{"d_expert": 80, "balance_loss": 0.00477, "init_std_router": 0.00953, "lr_router": 0.000522, "vocab_size": 5906, "norm": "rmsnorm", "tie_embeddings": "early", "optimizer": "soap_variant", "seq_len": 1024, "steps": 5246}
Below are experts of layer 5 (counted from 0) of a mixture-of-experts language model. Rows are named router (the router's row for the expert), gate (a neuron's input weights, with its number), up (a neuron's input weights, with its number) and show model dimensions 192-383. Each number is 50 + 15 x the weight over its row's rms, rounded and kept within 0 to 99.
After each expert's rows: a language model's description of what the expert responds to. This comes from a sample of Wikipedia text that the model never trained on.

# expert 9
router:23 64 73 50 30 56 29 56 37 70 47 56 63 79 58 57 63 55 45 43 50 81 43 35 53 71 58 36 42 83 38 48 42 52 54 54 40 64 47 45 56 61 75 57 41 42 42 43 43 67 52 78 53 39 26 55 54 43 40 42 53 34 57 54 62 62 63 53 43 50 35 36 64 39 68 37 63 50 45 49 24 49 48 43 42 73 45 37 20 44 36 74 64 61 55 53 39 39 61 40 72 74 59 42 59 76 64 39 41 46 55 37 64 53 59 48 36 00 65 63 69 54 49 68 81 58 47 61 63 78 43 43 56 42 48 70 36 46 40 27 49 74 69 54 52 53 47 56 78 42 63 18 55 38 40 59 58 59 49 83 52 51 73 55 17 33 39 59 44 55 32 36 52 47 49 40 56 26 27 60 34 42 42 75 56 73 39 96 75 45 57 56
gate0:35 29 70 81 58 33 66 40 39 43 62 41 19 16 47 47 40 54 46 43 33 72 62 58 53 77 40 85 56 82 77 78 37 30 62 48 44 52 38 64 43 55 66 16 66 51 49 72 55 59 69 46 14 68 42 49 43 75 53 66 34 71 52 55 85 38 59 85 16 53 29 47 57 44 76 47 66 46 63 39 65 52 42 63 32 56 18 36 20 35 41 42 60 65 74 62 70 45 41 63 47 69 54 56 59 54 89 37 56 71 63 52 38 57 59 62 46 46 60 51 34 62 64 75 41 36 49 31 50 66 33 52 57 49 68 23 23 69 56 27 59 55 44 48 45 41 46 52 51 57 50 57 47 21 44 50 86 36 39 54 54 28 35 67 57 37 34 48 63 39 52 49 46 53 29 35 50 62 52 73 36 47 50 55 58 55 51 59 53 59 51 58
up0:59 49 36 21 38 42 40 44 56 57 68 52 36 74 15 47 46 62 51 52 55 36 58 74 60 30 29 54 37 38 43 55 58 54 22 58 15 56 65 46 41 34 38 75 41 54 30 44 72 68 43 72 75 22 68 60 45 46 72 38 45 26 33 70 56 27 51 35 48 73 74 66 26 30 37 49 29 46 41 49 27 23 54 18 65 31 60 68 45 53 31 55 41 37 50 44 32 63 59 56 72 20 33 46 15 60 66 77 67 47 41 10 41 65 54 57 70 39 33 38 47 50 34 42 57 85 56 82 50 50 49 66 38 55 40 73 70 26 24 57 43 28 49 56 42 61 49 29 52 45 29 50 57 55 50 40 42 73 75 54 32 49 60 43 37 50 77 49 45 68 61 53 64 51 70 19 43 31 45 44 50 32 57 59 41 50 57 42 37 25 86 56
First pieces of personal and place names, often foreign, such as John, Ol, Ví, Nic and Ay, in lists and tables.

# expert 16
router:28 92 91 53 38 40 55 55 38 46 86 64 46 57 37 39 96 61 69 31 72 53 58 55 62 55 45 58 43 49 03 49 51 39 55 62 64 52 40 62 59 49 67 68 28 17 57 60 62 48 61 64 70 36 52 50 49 80 38 33 56 51 57 16 58 52 65 56 53 55 39 68 66 46 59 41 72 39 42 41 45 34 57 53 09 54 67 16 40 55 41 54 88 67 44 54 69 39 35 47 60 66 58 35 62 55 54 37 45 61 60 48 30 67 38 45 22 35 27 50 45 63 44 56 53 52 33 40 58 63 30 48 45 44 75 41 48 54 63 37 45 76 74 44 50 69 60 63 81 37 50 21 35 39 52 67 65 39 53 62 53 39 49 48 13 41 68 68 52 54 40 52 69 38 27 51 52 45 45 68 45 25 34 54 41 83 11 61 55 24 50 46
gate2:50 59 53 38 42 56 46 31 39 52 50 83 69 44 45 73 64 78 69 38 42 49 50 47 65 47 51 34 51 42 48 68 19 43 64 56 58 24 53 34 28 46 90 76 56 27 32 55 56 28 51 56 47 34 38 74 38 52 81 69 49 53 77 56 60 58 71 34 59 46 06 46 58 52 60 97 53 60 62 51 46 58 73 24 34 46 39 46 42 61 42 40 38 66 51 24 41 47 50 58 54 35 38 50 55 63 56 43 21 45 39 71 57 45 60 65 27 50 51 42 60 31 60 20 53 43 51 60 39 58 62 48 60 59 36 92 32 67 68 56 38 74 42 46 67 49 74 11 57 52 34 47 34 45 46 59 54 43 57 58 35 65 33 41 33 55 57 66 36 63 60 34 34 53 36 46 75 45 50 39 57 40 50 36 61 61 41 82 55 46 68 77
up2:50 62 64 65 29 42 81 23 57 71 60 76 62 47 48 90 50 71 38 40 61 50 51 41 70 52 56 42 73 49 39 59 43 57 55 53 58 18 63 45 45 43 77 70 54 42 44 63 67 33 66 36 53 55 39 58 31 49 59 66 58 42 83 63 52 53 71 37 63 22 10 47 48 58 69 99 76 45 68 46 55 69 78 33 45 50 66 51 39 47 70 47 15 76 47 36 52 58 46 55 56 61 47 26 67 34 48 49 43 28 56 68 58 57 50 54 46 58 49 47 47 48 74 31 49 30 63 51 25 58 56 55 49 37 36 97 45 62 50 65 25 35 52 49 66 55 52 34 61 44 37 68 23 49 54 64 36 47 51 50 55 61 49 42 40 80 61 79 48 57 28 57 49 47 23 45 38 40 64 44 69 41 62 26 72 31 55 69 44 60 56 68
The preposition in or during introducing a place or time, and year or date tokens that follow, as in 1997, near, March.

# expert 10
router:32 63 82 45 19 36 52 45 43 60 59 60 51 61 39 60 82 44 76 38 77 49 55 45 61 77 62 60 50 67 36 60 15 51 51 50 49 53 41 49 51 52 75 29 41 08 55 57 21 48 48 36 52 28 22 89 38 52 47 74 44 57 49 17 70 59 60 62 42 66 35 72 69 54 49 66 58 27 52 39 53 38 41 21 20 51 27 32 50 34 48 60 66 57 60 70 45 54 45 47 48 61 52 54 52 39 71 35 53 48 74 44 38 54 64 51 26 17 52 68 47 56 40 41 72 62 56 53 66 52 38 46 43 57 48 78 50 40 50 22 36 71 52 65 49 35 62 60 68 38 49 25 52 38 49 60 50 47 44 78 43 39 49 34 22 41 55 59 24 62 41 26 52 47 72 34 53 54 38 54 26 41 35 92 33 81 35 79 77 42 46 55
gate10:57 58 61 58 37 45 56 29 52 43 32 33 52 64 60 37 56 46 81 46 60 53 35 46 28 51 34 47 76 32 45 30 50 63 53 39 60 44 40 77 46 35 48 63 34 69 45 64 35 42 66 43 54 27 17 70 66 14 31 24 47 37 46 58 53 41 46 46 44 52 49 57 43 34 44 45 66 54 57 35 51 45 22 53 37 37 47 38 67 71 17 68 52 53 51 49 43 60 40 46 66 39 43 89 52 48 68 64 57 43 25 32 33 36 68 41 29 49 51 60 47 45 85 58 42 51 44 43 56 52 15 43 41 50 27 39 42 48 44 43 68 53 36 42 64 42 34 58 89 58 41 43 36 46 38 35 67 57 46 55 66 44 21 72 50 37 67 49 52 42 42 42 45 66 73 51 40 45 18 56 17 44 62 34 23 63 22 66 51 49 55 31
up10:41 67 70 53 53 44 34 49 56 46 56 41 43 34 37 57 68 64 56 36 79 45 49 63 48 61 63 75 54 57 44 56 35 27 44 22 47 56 30 73 55 36 68 32 42 64 43 80 42 59 31 52 63 43 29 60 47 27 59 22 51 12 40 52 47 26 36 43 52 52 64 49 32 42 69 54 36 78 58 61 46 56 53 57 49 30 55 55 24 58 35 68 77 66 58 54 49 55 83 66 31 36 50 88 57 60 69 49 51 42 20 59 82 40 58 54 23 53 56 44 69 48 41 52 40 45 36 39 29 49 53 53 27 21 35 51 43 34 56 36 42 62 42 37 46 62 38 59 59 81 73 66 26 53 50 44 43 74 61 44 59 70 26 64 38 22 55 39 71 32 40 55 69 66 60 51 43 50 50 52 48 31 45 40 54 75 41 63 48 48 81 41
Full stops ending sentences, often fused to a word piece (s., es.), plus colons, semicolons and the == markers of wiki section headings.

# expert 3
router:28 64 73 39 42 34 44 63 30 47 35 70 28 38 54 44 74 46 67 45 55 83 48 46 52 32 66 35 38 62 37 62 42 54 52 42 43 54 43 50 44 50 67 59 42 25 48 59 52 46 32 62 53 52 43 58 45 56 69 52 59 39 48 55 52 56 63 53 41 73 43 34 54 33 85 40 56 44 40 33 40 42 59 26 38 44 50 32 43 53 29 54 72 56 33 74 54 44 60 61 38 34 68 55 48 61 50 76 39 48 63 49 50 66 77 55 24 23 66 58 68 32 43 47 58 56 38 79 65 66 42 34 64 40 46 53 34 57 42 25 35 68 62 40 26 80 52 57 59 40 52 28 50 47 66 58 69 44 45 71 47 40 56 61 23 33 43 57 53 59 52 62 34 31 51 61 54 36 49 60 43 14 29 65 57 76 09 64 90 19 68 38
gate2:41 33 48 32 46 44 64 49 52 64 48 68 63 37 55 57 41 50 60 44 49 47 76 31 63 48 51 51 41 48 39 45 58 49 43 71 30 49 65 63 42 48 59 34 49 58 47 37 32 37 46 60 48 52 70 25 33 51 46 48 67 30 31 50 58 36 33 85 34 37 31 29 57 56 77 32 46 73 71 39 44 37 54 83 63 59 68 45 53 69 25 80 35 46 60 75 35 59 57 60 44 52 51 77 46 62 42 70 53 65 47 63 49 66 83 65 54 27 55 29 71 56 35 51 58 54 42 47 73 85 88 23 56 54 52 36 45 72 45 32 50 47 19 66 26 42 55 29 51 48 52 27 30 52 39 66 43 55 55 28 26 45 38 43 49 41 31 54 54 67 44 26 07 68 70 35 63 61 77 66 53 53 45 80 44 36 60 54 46 40 77 66
up2:45 39 51 44 59 61 32 34 40 51 62 53 67 39 58 27 54 29 44 41 62 35 69 64 53 48 73 59 47 50 37 36 33 56 29 56 43 47 74 70 63 45 55 13 59 43 43 50 50 52 34 42 31 59 73 39 36 66 37 36 48 65 41 84 54 17 25 59 16 49 25 40 65 40 90 48 47 49 38 49 59 35 71 65 59 84 84 56 33 83 39 61 30 34 60 73 41 53 75 52 54 42 48 62 39 57 50 64 56 37 50 60 51 80 81 63 85 47 52 31 92 63 34 66 52 44 47 71 62 73 77 25 49 35 54 38 59 61 57 41 48 62 23 54 34 40 41 46 32 50 63 40 32 63 49 48 38 75 55 49 36 38 54 45 52 41 56 58 60 73 45 38 44 65 43 44 71 30 61 62 55 45 76 58 62 55 37 47 55 41 41 57
Digits, decimals and percent signs in statistics tables, plus header words and coordinate units, e.g. 0, .5, %, °W, Votes.

# expert 5
router:14 66 84 51 46 51 38 41 45 47 63 62 64 56 58 69 72 42 68 34 71 82 49 42 60 46 58 35 38 53 40 73 50 66 60 58 36 48 49 54 43 57 78 54 27 28 57 36 48 45 58 60 55 38 48 69 36 56 54 54 60 21 60 61 65 68 58 67 28 53 42 43 53 22 67 73 67 49 52 21 53 39 55 33 29 45 69 50 51 70 39 68 58 79 29 64 74 58 52 50 54 57 71 49 52 50 60 39 33 60 41 45 32 36 59 49 37 26 57 58 56 59 57 62 78 48 03 75 45 73 55 53 60 48 67 51 43 61 58 47 39 62 46 57 35 73 42 52 85 49 42 27 72 52 54 60 51 59 54 70 63 44 37 73 19 46 40 69 47 65 35 76 50 62 88 51 65 31 43 90 31 28 62 69 57 61 38 75 85 32 49 29
gate2:24 42 64 41 57 68 56 47 57 55 62 47 32 47 33 57 41 41 49 32 53 65 56 54 50 57 69 36 25 33 34 57 60 44 44 72 43 54 32 66 53 44 47 14 54 47 48 69 51 52 45 54 49 52 51 88 47 51 57 39 46 23 48 36 61 46 37 63 63 47 38 85 62 80 44 70 56 47 52 32 46 15 49 56 18 65 49 54 74 51 55 52 53 65 26 35 40 64 68 64 66 52 63 56 55 60 66 16 43 93 85 40 56 26 51 44 39 47 52 60 45 50 41 66 65 54 50 59 41 41 66 17 67 59 72 79 37 66 07 47 42 53 24 80 20 61 44 54 70 52 45 47 48 51 54 53 55 48 38 35 39 53 64 58 25 34 11 85 62 66 57 60 46 67 45 42 55 24 38 51 80 60 64 50 61 42 60 51 30 25 38 45
up2:42 36 60 15 41 42 71 34 44 54 78 54 51 57 43 37 49 40 57 25 81 49 56 71 53 53 31 83 36 29 29 57 99 44 20 65 32 50 55 43 72 73 74 48 41 83 47 60 70 47 70 65 48 65 68 89 61 37 31 52 48 61 58 40 61 85 49 37 81 64 48 49 31 29 91 84 58 46 35 33 40 29 46 47 80 56 48 33 64 44 37 46 52 37 22 41 66 49 48 22 50 54 40 46 75 61 48 52 29 60 40 24 53 54 39 41 60 55 44 72 61 67 47 32 44 65 47 46 50 25 83 62 57 35 78 18 63 72 41 65 41 48 42 54 25 62 51 50 65 58 48 55 59 46 45 56 49 47 79 45 50 46 50 67 47 41 44 70 41 56 39 52 59 47 42 58 59 42 63 41 42 60 71 37 71 41 37 44 48 52 19 42
Word-starting fragments of common words such as cont, expl, imp, sc, plus the, and, his, and 's in running prose.

# expert 7
router:24 65 86 39 40 27 45 60 43 52 50 50 53 52 62 53 68 46 50 40 62 62 30 57 60 59 68 49 17 70 28 57 47 59 75 61 54 70 31 52 54 69 70 40 39 22 36 62 57 63 37 77 53 41 52 73 54 50 44 44 52 41 54 48 75 61 63 48 34 55 34 29 78 29 49 62 55 37 34 54 62 38 41 47 29 63 58 47 51 61 40 57 69 54 42 44 46 41 54 45 57 47 57 49 59 53 54 54 48 48 55 37 44 56 44 57 37 00 48 64 65 45 39 46 78 48 48 73 59 66 48 40 56 47 47 44 42 37 44 24 50 78 58 54 59 71 68 56 65 41 43 17 54 51 45 45 51 57 38 84 34 30 41 56 09 38 58 55 25 68 66 77 31 36 51 57 53 61 52 70 33 49 21 69 59 79 43 71 73 50 66 46
gate0:43 70 67 76 42 50 45 41 47 69 67 46 91 62 55 33 54 31 48 42 53 59 80 49 25 19 28 35 63 59 50 60 48 35 71 57 48 55 24 66 55 44 47 59 58 44 59 56 51 45 75 62 60 66 43 31 46 43 82 37 53 48 56 71 71 53 60 60 27 57 17 65 55 47 51 54 56 58 52 52 68 36 83 51 30 50 45 34 50 52 45 40 74 71 49 34 43 72 53 67 58 47 70 30 66 26 80 51 56 69 89 64 35 47 61 48 76 51 29 42 44 55 49 75 48 66 16 67 36 43 57 53 61 52 53 43 31 48 66 54 55 60 37 40 50 29 43 17 79 49 70 51 63 66 71 59 19 23 30 70 66 59 45 39 30 43 53 46 56 61 36 81 60 22 53 37 66 57 47 50 24 44 63 44 47 52 42 63 53 41 32 86
up0:50 59 47 50 62 65 46 47 39 43 58 69 72 40 57 60 70 42 48 51 35 68 53 45 49 52 47 34 43 52 47 43 70 38 80 41 35 47 53 46 23 53 59 63 41 49 46 64 36 70 43 57 56 72 59 45 32 57 65 19 29 40 50 44 62 84 44 49 47 57 19 77 50 70 58 63 46 51 53 51 44 36 63 48 44 36 16 26 50 60 40 38 57 33 60 41 33 84 49 75 43 59 47 56 69 43 44 37 44 61 69 55 62 65 45 69 89 33 38 17 30 44 24 61 48 92 62 35 34 54 16 40 65 49 44 30 56 30 64 67 47 33 51 30 51 52 67 47 67 67 46 54 54 77 43 50 15 49 40 55 46 43 68 30 44 75 51 48 28 40 49 74 62 22 41 56 66 70 70 35 18 61 23 59 53 49 49 55 40 48 58 67
Inner letters or syllables of surnames and foreign words, such as her in Doherty and Sh in Shunsuke, plus Authority: and Genus: in species lists.

# expert 6
router:20 62 81 54 30 45 59 74 59 31 60 47 65 65 53 54 65 43 44 37 59 60 61 33 53 50 65 47 36 67 35 64 38 56 52 58 29 54 57 58 54 64 68 73 44 33 58 44 54 62 49 45 51 55 41 69 70 54 45 67 37 21 71 38 63 80 46 71 36 42 25 65 42 44 62 43 59 54 23 52 32 33 55 31 41 57 59 40 50 70 42 67 67 43 36 55 17 64 68 58 37 54 74 31 58 48 51 53 51 48 48 35 69 53 49 70 66 22 59 46 58 51 43 31 58 46 40 56 45 55 51 43 69 50 58 57 33 55 38 16 48 72 34 48 46 71 51 51 71 41 62 26 61 33 62 59 58 56 47 72 37 51 59 59 18 40 41 55 58 65 54 67 45 26 55 48 55 37 54 81 36 30 24 60 44 86 10 75 76 31 45 39
gate2:48 63 65 42 45 42 48 49 40 81 60 75 45 53 53 54 38 38 59 54 65 39 47 61 68 43 32 60 45 55 30 45 56 60 54 47 43 60 64 13 45 52 44 71 78 59 40 35 43 73 53 54 13 48 50 30 35 35 54 66 43 51 34 42 61 51 27 75 42 80 41 42 50 57 61 23 27 06 59 79 30 62 63 49 46 55 30 60 73 64 32 52 57 48 37 49 15 41 38 48 72 57 49 40 64 58 42 44 34 64 64 37 55 66 49 37 53 38 56 45 94 43 60 46 59 51 70 28 45 49 51 38 79 42 39 71 45 67 72 03 66 41 43 46 58 38 39 62 57 41 56 50 45 38 53 47 49 61 56 45 57 33 69 24 40 53 74 46 67 50 43 44 35 50 70 35 54 36 44 40 43 52 43 50 46 45 34 39 77 55 57 59
up2:32 56 59 28 26 64 52 57 69 45 38 57 53 52 42 28 38 45 32 43 34 55 67 60 42 47 57 57 63 53 46 41 12 46 76 61 39 46 56 47 37 48 46 35 48 58 53 53 70 48 24 64 63 63 83 41 86 67 29 72 63 58 32 52 56 66 62 45 47 48 43 44 53 38 43 48 33 65 52 54 60 59 48 69 57 48 45 61 70 42 18 70 43 65 62 75 45 75 66 29 38 41 45 80 53 43 73 47 54 48 39 54 46 32 41 74 44 60 28 60 10 68 89 63 34 55 73 57 65 34 54 40 40 68 53 21 41 15 76 59 48 80 50 72 49 43 60 51 55 88 52 50 39 59 42 64 57 57 55 38 46 55 34 85 44 52 57 59 17 32 37 30 30 43 41 35 62 54 64 22 31 60 30 50 26 50 37 53 43 40 62 35
Digits and year tokens in dates, tables and career lists (2015, 194-7, 1960-s), plus middle pieces of set terms like CO-V-ID.

# expert 14
router:24 73 80 49 31 42 54 50 33 59 77 59 53 61 43 56 89 33 43 18 52 54 44 26 57 45 56 62 41 62 20 63 36 51 53 42 40 44 35 69 56 49 74 63 37 27 46 47 37 51 58 54 43 55 26 71 52 50 48 51 52 48 50 52 73 54 51 62 38 56 35 55 53 14 71 60 55 45 58 47 61 40 72 53 20 59 50 50 52 59 34 61 57 49 39 58 52 55 59 47 63 45 54 36 61 45 56 44 42 62 34 35 37 58 55 36 31 13 57 61 56 63 53 58 72 56 47 81 43 67 45 38 73 50 58 61 38 66 41 34 36 69 63 34 26 45 62 51 58 51 14 44 42 41 52 62 67 70 52 68 52 53 56 44 00 56 58 59 60 63 24 84 42 26 48 28 38 49 25 71 28 28 32 63 46 50 40 80 66 53 47 56
gate0:34 38 67 46 20 64 73 62 36 09 55 58 60 60 56 56 38 46 43 46 77 48 49 17 70 47 67 24 66 23 48 26 50 61 32 42 73 57 54 28 98 89 51 15 48 75 72 59 67 62 06 59 37 47 38 43 98 37 49 22 27 58 11 30 47 41 36 68 34 48 34 51 51 34 63 39 57 46 50 50 52 45 65 58 44 42 39 74 58 65 49 53 22 26 53 56 47 66 76 33 69 53 35 56 47 36 59 42 74 65 60 59 45 43 43 27 49 53 34 43 44 76 44 74 37 36 54 58 32 27 47 49 52 70 42 44 47 23 34 42 70 32 45 37 91 57 62 33 58 53 29 43 56 60 46 53 55 54 78 47 28 59 38 55 52 60 47 58 57 60 51 66 39 61 58 53 56 64 61 70 61 42 71 36 73 45 41 42 52 33 51 42
up0:58 39 43 59 80 34 66 45 78 53 49 49 33 44 37 60 55 64 67 80 64 70 89 60 43 78 56 53 32 30 63 67 47 50 40 60 31 54 66 47 68 63 40 72 60 79 41 83 51 89 52 60 63 44 44 69 42 71 46 41 67 56 54 52 41 75 30 26 41 76 68 54 46 59 87 41 29 55 45 38 45 47 64 48 64 61 44 73 31 50 36 49 53 45 48 45 55 54 54 60 69 38 48 47 92 54 25 79 17 39 31 63 41 46 53 71 53 50 40 47 63 36 77 78 43 56 44 21 65 54 60 55 62 40 53 30 53 71 77 70 68 69 47 72 38 48 45 56 55 50 53 43 49 68 74 31 45 38 30 61 84 34 54 58 56 11 40 37 48 37 54 48 39 58 59 59 62 55 48 43 31 49 35 57 49 47 58 45 33 66 49 49
Articles and possessive determiners opening a noun phrase, like the, a, his, their, its, plus following words such as only, first.

# expert 12
router:22 84 90 44 44 38 37 65 33 62 74 45 55 41 45 72 79 40 52 63 60 41 42 57 53 47 69 41 49 54 39 50 32 53 69 54 45 64 46 52 53 60 71 62 52 16 52 33 40 50 58 61 56 46 38 41 33 53 72 56 48 38 59 65 67 67 52 61 18 60 57 36 66 31 62 20 51 42 34 45 48 39 52 21 52 55 68 43 57 54 42 67 64 54 44 44 46 60 58 52 43 63 51 59 63 32 53 52 47 52 58 38 39 41 53 31 36 24 48 62 51 48 31 48 82 54 44 63 66 79 56 40 61 54 39 62 42 61 51 30 52 70 50 44 55 46 62 48 71 51 47 17 62 40 53 57 54 53 41 74 43 56 58 42 11 56 41 56 50 60 47 69 33 52 42 22 50 52 38 68 54 20 35 68 52 83 29 75 67 36 64 57
gate0:53 62 51 47 41 75 54 63 52 41 51 37 66 51 61 45 41 24 57 41 45 57 36 41 44 67 39 08 14 47 33 11 53 67 60 66 89 51 53 51 62 35 53 50 55 52 58 65 43 36 63 54 56 57 44 29 29 54 29 46 30 42 72 65 47 85 74 47 50 61 24 48 62 60 67 80 49 44 50 50 64 39 51 40 61 46 46 28 49 42 38 52 45 37 81 62 60 41 33 55 71 39 64 34 48 77 87 44 27 54 46 60 55 81 63 43 48 36 30 54 38 50 48 75 86 82 27 35 49 48 33 52 62 26 24 38 39 55 57 28 18 52 73 18 46 38 65 41 52 40 69 54 51 50 66 63 48 62 25 72 61 46 43 54 31 48 58 45 39 58 45 69 38 40 52 51 55 83 41 77 39 36 65 54 36 78 48 62 61 68 41 64
up0:49 56 56 75 53 28 56 46 67 54 28 74 47 61 60 53 29 67 51 52 55 53 45 55 42 60 40 35 74 56 44 66 54 41 47 52 48 75 52 67 26 66 39 32 45 64 54 65 64 82 53 37 66 41 47 60 73 49 29 25 63 50 42 48 34 05 25 39 62 21 53 69 49 23 51 41 53 58 34 45 60 52 47 51 42 46 43 78 45 55 52 32 54 53 28 42 88 42 74 62 43 49 66 58 40 35 29 70 51 47 52 38 26 44 37 47 35 73 78 26 51 70 38 55 12 27 22 62 58 42 48 58 41 74 53 36 51 51 27 84 57 29 44 49 76 70 30 44 65 32 33 49 50 59 39 46 73 21 77 23 38 58 50 82 68 63 39 60 58 58 48 37 75 61 50 76 45 29 47 53 59 98 40 49 48 39 46 38 39 54 35 45
Verbs and event nouns in biographies and sports narratives after he or was, such as won, began, went, started, played, season.

# expert 17
router:14 91 90 56 11 60 62 75 39 56 60 36 44 59 60 26 54 34 47 53 77 48 33 31 59 37 61 48 41 49 29 59 50 54 59 59 53 59 46 47 47 50 73 27 35 29 24 61 66 52 41 54 65 79 27 59 36 55 46 53 57 59 76 56 73 47 60 46 36 59 26 53 72 20 50 36 69 36 50 35 52 35 58 29 33 39 29 45 35 64 42 48 66 54 62 54 56 45 41 41 43 47 67 51 61 49 48 51 34 44 53 22 58 36 71 48 33 24 40 56 63 29 62 39 92 56 49 64 37 58 70 50 46 45 72 63 38 45 38 41 19 43 67 83 50 35 31 55 67 26 57 26 60 35 47 42 53 46 33 69 50 38 79 43 16 50 49 56 52 55 48 48 48 45 52 69 46 47 38 71 59 39 16 65 62 86 18 70 75 41 51 33
gate2:45 58 57 41 20 43 72 57 24 81 43 39 06 50 50 35 47 45 66 31 71 59 64 07 59 56 48 53 19 62 47 38 54 55 37 46 44 34 46 41 61 71 49 93 59 59 33 45 43 46 47 56 48 56 18 56 51 48 57 59 54 68 38 66 51 60 46 58 50 62 22 46 55 42 62 56 48 40 34 32 55 37 63 59 48 37 18 61 37 57 45 55 70 16 39 47 46 32 46 48 33 40 33 25 38 68 52 44 56 42 31 26 69 57 71 60 41 45 56 77 59 72 47 40 56 95 55 32 42 58 68 24 27 73 25 56 24 45 28 44 59 53 50 66 56 45 17 58 60 40 48 59 48 30 48 68 49 68 33 51 24 07 37 58 34 75 62 63 24 39 50 54 31 40 42 58 72 78 31 43 67 60 34 44 68 64 38 50 54 76 41 27
up2:56 34 34 66 18 55 45 68 45 68 61 54 27 25 43 57 61 68 53 46 66 35 71 49 56 58 34 45 50 44 29 00 74 62 29 32 60 43 44 48 62 46 50 64 66 68 48 59 50 44 51 37 57 52 30 43 38 77 45 68 55 43 41 65 65 36 34 60 65 51 30 75 68 35 52 39 54 46 63 47 44 50 68 28 41 57 21 27 33 65 45 61 66 41 49 20 29 36 41 36 39 37 31 56 26 69 59 34 52 36 52 45 75 49 54 59 49 47 28 70 58 74 55 17 85 62 72 20 49 28 65 29 68 62 50 70 33 57 46 47 32 61 55 59 35 43 20 57 45 31 50 44 57 46 19 52 44 27 62 47 55 30 24 22 24 55 53 56 69 36 43 31 61 44 51 59 56 58 36 38 64 58 39 49 64 63 39 64 58 39 40 67
The verbs is, was, are, be, been, can and may, plus as, usually after a subject noun at sentence start.

# expert 19
router:21 68 99 51 23 24 46 81 56 55 65 41 56 49 65 40 59 19 66 61 56 65 43 33 59 70 37 24 38 70 26 62 33 47 54 70 50 55 28 63 59 55 67 61 38 21 45 45 52 48 49 68 35 37 28 73 54 68 59 36 56 47 57 56 63 53 62 61 18 49 60 47 59 22 72 48 71 51 19 53 59 34 51 47 14 61 56 47 39 45 45 73 56 72 48 52 64 46 43 48 42 36 51 30 63 45 57 60 38 52 40 42 44 30 54 45 34 14 48 79 38 65 47 40 61 56 20 57 49 69 36 52 49 66 43 53 41 43 54 38 52 48 48 54 55 61 56 30 72 35 61 23 85 41 61 56 75 64 56 72 53 34 38 43 10 51 61 81 45 54 38 75 30 58 52 59 46 57 30 71 24 45 40 55 57 61 24 66 79 40 65 52
gate0:43 63 57 67 54 56 54 72 34 64 44 53 45 70 40 80 45 58 62 26 35 65 57 72 38 64 33 51 47 71 43 59 37 52 35 65 52 68 42 74 33 39 60 23 55 46 58 75 62 53 46 46 56 71 55 45 67 51 11 42 57 65 47 39 51 47 43 68 45 54 52 54 78 28 64 41 47 38 40 58 67 41 31 64 53 64 44 42 49 67 63 69 57 20 65 47 40 46 76 39 57 59 64 44 34 92 80 68 38 77 17 73 29 40 54 53 46 37 61 44 75 58 64 39 46 55 51 47 46 43 54 50 58 52 46 48 57 41 52 37 53 53 31 43 47 35 40 40 62 29 53 46 08 45 59 50 59 57 52 49 61 43 51 44 44 48 82 63 63 59 34 58 55 69 68 77 64 68 61 82 29 46 74 77 67 54 20 34 49 46 48 41
up0:29 26 40 43 47 26 53 18 57 13 56 35 62 34 56 62 38 37 47 52 69 67 47 30 57 30 42 57 52 42 35 44 41 56 71 37 37 41 44 31 47 54 48 90 53 46 18 48 36 48 44 70 30 39 24 46 49 42 57 70 40 42 60 46 51 67 61 47 67 31 55 52 43 41 56 44 42 87 57 29 43 56 65 40 47 47 28 47 39 20 42 26 41 61 41 70 40 55 69 53 47 32 48 73 65 11 23 38 62 26 53 33 50 51 35 47 46 67 32 85 53 40 49 56 72 34 51 47 52 33 65 34 20 29 34 35 37 41 31 61 47 48 61 49 52 29 46 72 29 67 40 55 81 43 38 39 55 34 37 64 48 42 57 56 41 38 37 51 44 41 64 26 66 41 19 54 40 46 76 38 63 43 50 28 30 41 59 60 52 33 30 34
Nouns naming institutions, roles and kin, such as government, Minister, father, Council, and final noun pieces like chap-ter, b-ishop.

# expert 2
router:21 70 71 37 25 46 31 86 20 51 68 55 59 55 60 57 88 48 56 63 55 41 41 35 79 41 47 56 43 60 11 40 56 62 79 65 46 47 34 37 56 67 67 40 39 33 61 36 50 54 50 49 50 42 42 67 46 52 49 37 38 38 62 35 68 66 51 53 48 26 49 38 50 38 55 61 61 51 66 57 53 30 61 35 60 61 30 37 39 47 40 55 99 65 18 63 50 42 47 58 46 32 59 74 63 45 59 57 28 51 50 36 63 43 62 65 37 40 30 49 57 48 51 51 46 55 55 47 60 68 48 53 63 46 72 46 39 59 48 40 50 65 53 26 38 54 61 55 71 37 45 08 55 45 71 46 59 54 19 70 56 34 30 50 40 31 47 49 57 56 34 55 45 60 47 56 48 27 44 64 15 39 48 62 31 97 37 86 72 47 67 38
gate2:42 59 63 57 35 49 35 55 59 53 36 66 47 51 46 58 20 63 48 36 50 39 66 52 58 93 83 61 54 31 67 74 64 65 54 64 46 25 58 17 69 49 36 62 62 46 44 44 60 59 50 47 58 91 39 36 57 51 41 79 47 42 31 60 46 74 55 60 19 35 92 76 57 26 55 56 44 69 51 24 47 26 48 49 44 56 48 61 44 64 55 40 63 35 53 69 57 49 73 43 70 60 53 56 26 23 58 35 50 28 58 41 56 45 60 70 53 45 00 55 59 59 52 25 46 45 26 51 41 36 41 42 54 53 54 46 47 55 25 42 61 53 59 47 03 35 70 65 74 42 57 38 41 60 69 33 43 68 30 51 72 60 34 52 39 52 43 52 41 56 46 32 43 54 47 46 59 53 46 43 34 67 64 47 70 53 56 54 59 33 56 26
up2:54 36 56 54 26 41 62 51 61 39 31 72 51 51 75 44 25 76 59 54 41 60 79 78 22 48 31 30 43 55 38 42 47 44 49 42 53 57 56 50 47 33 55 50 41 64 51 67 07 21 28 30 51 00 26 59 58 83 50 44 49 50 48 47 59 42 43 94 32 50 52 65 48 44 32 34 45 38 56 48 31 49 83 60 52 19 36 41 61 41 51 55 61 63 72 56 58 61 26 39 35 44 62 55 56 53 76 72 60 29 50 28 46 67 57 43 57 46 25 43 54 55 66 49 48 34 58 44 37 60 62 43 29 39 35 45 74 56 41 48 83 82 60 70 58 45 56 70 41 54 64 53 13 63 47 59 53 48 53 29 55 56 40 49 62 43 37 59 66 55 52 40 57 62 45 66 70 29 48 43 59 62 55 48 32 48 42 68 47 24 71 62
Prepositions and relative words following a noun or verb in running prose, mostly of, to, for, with, by, from, which, who.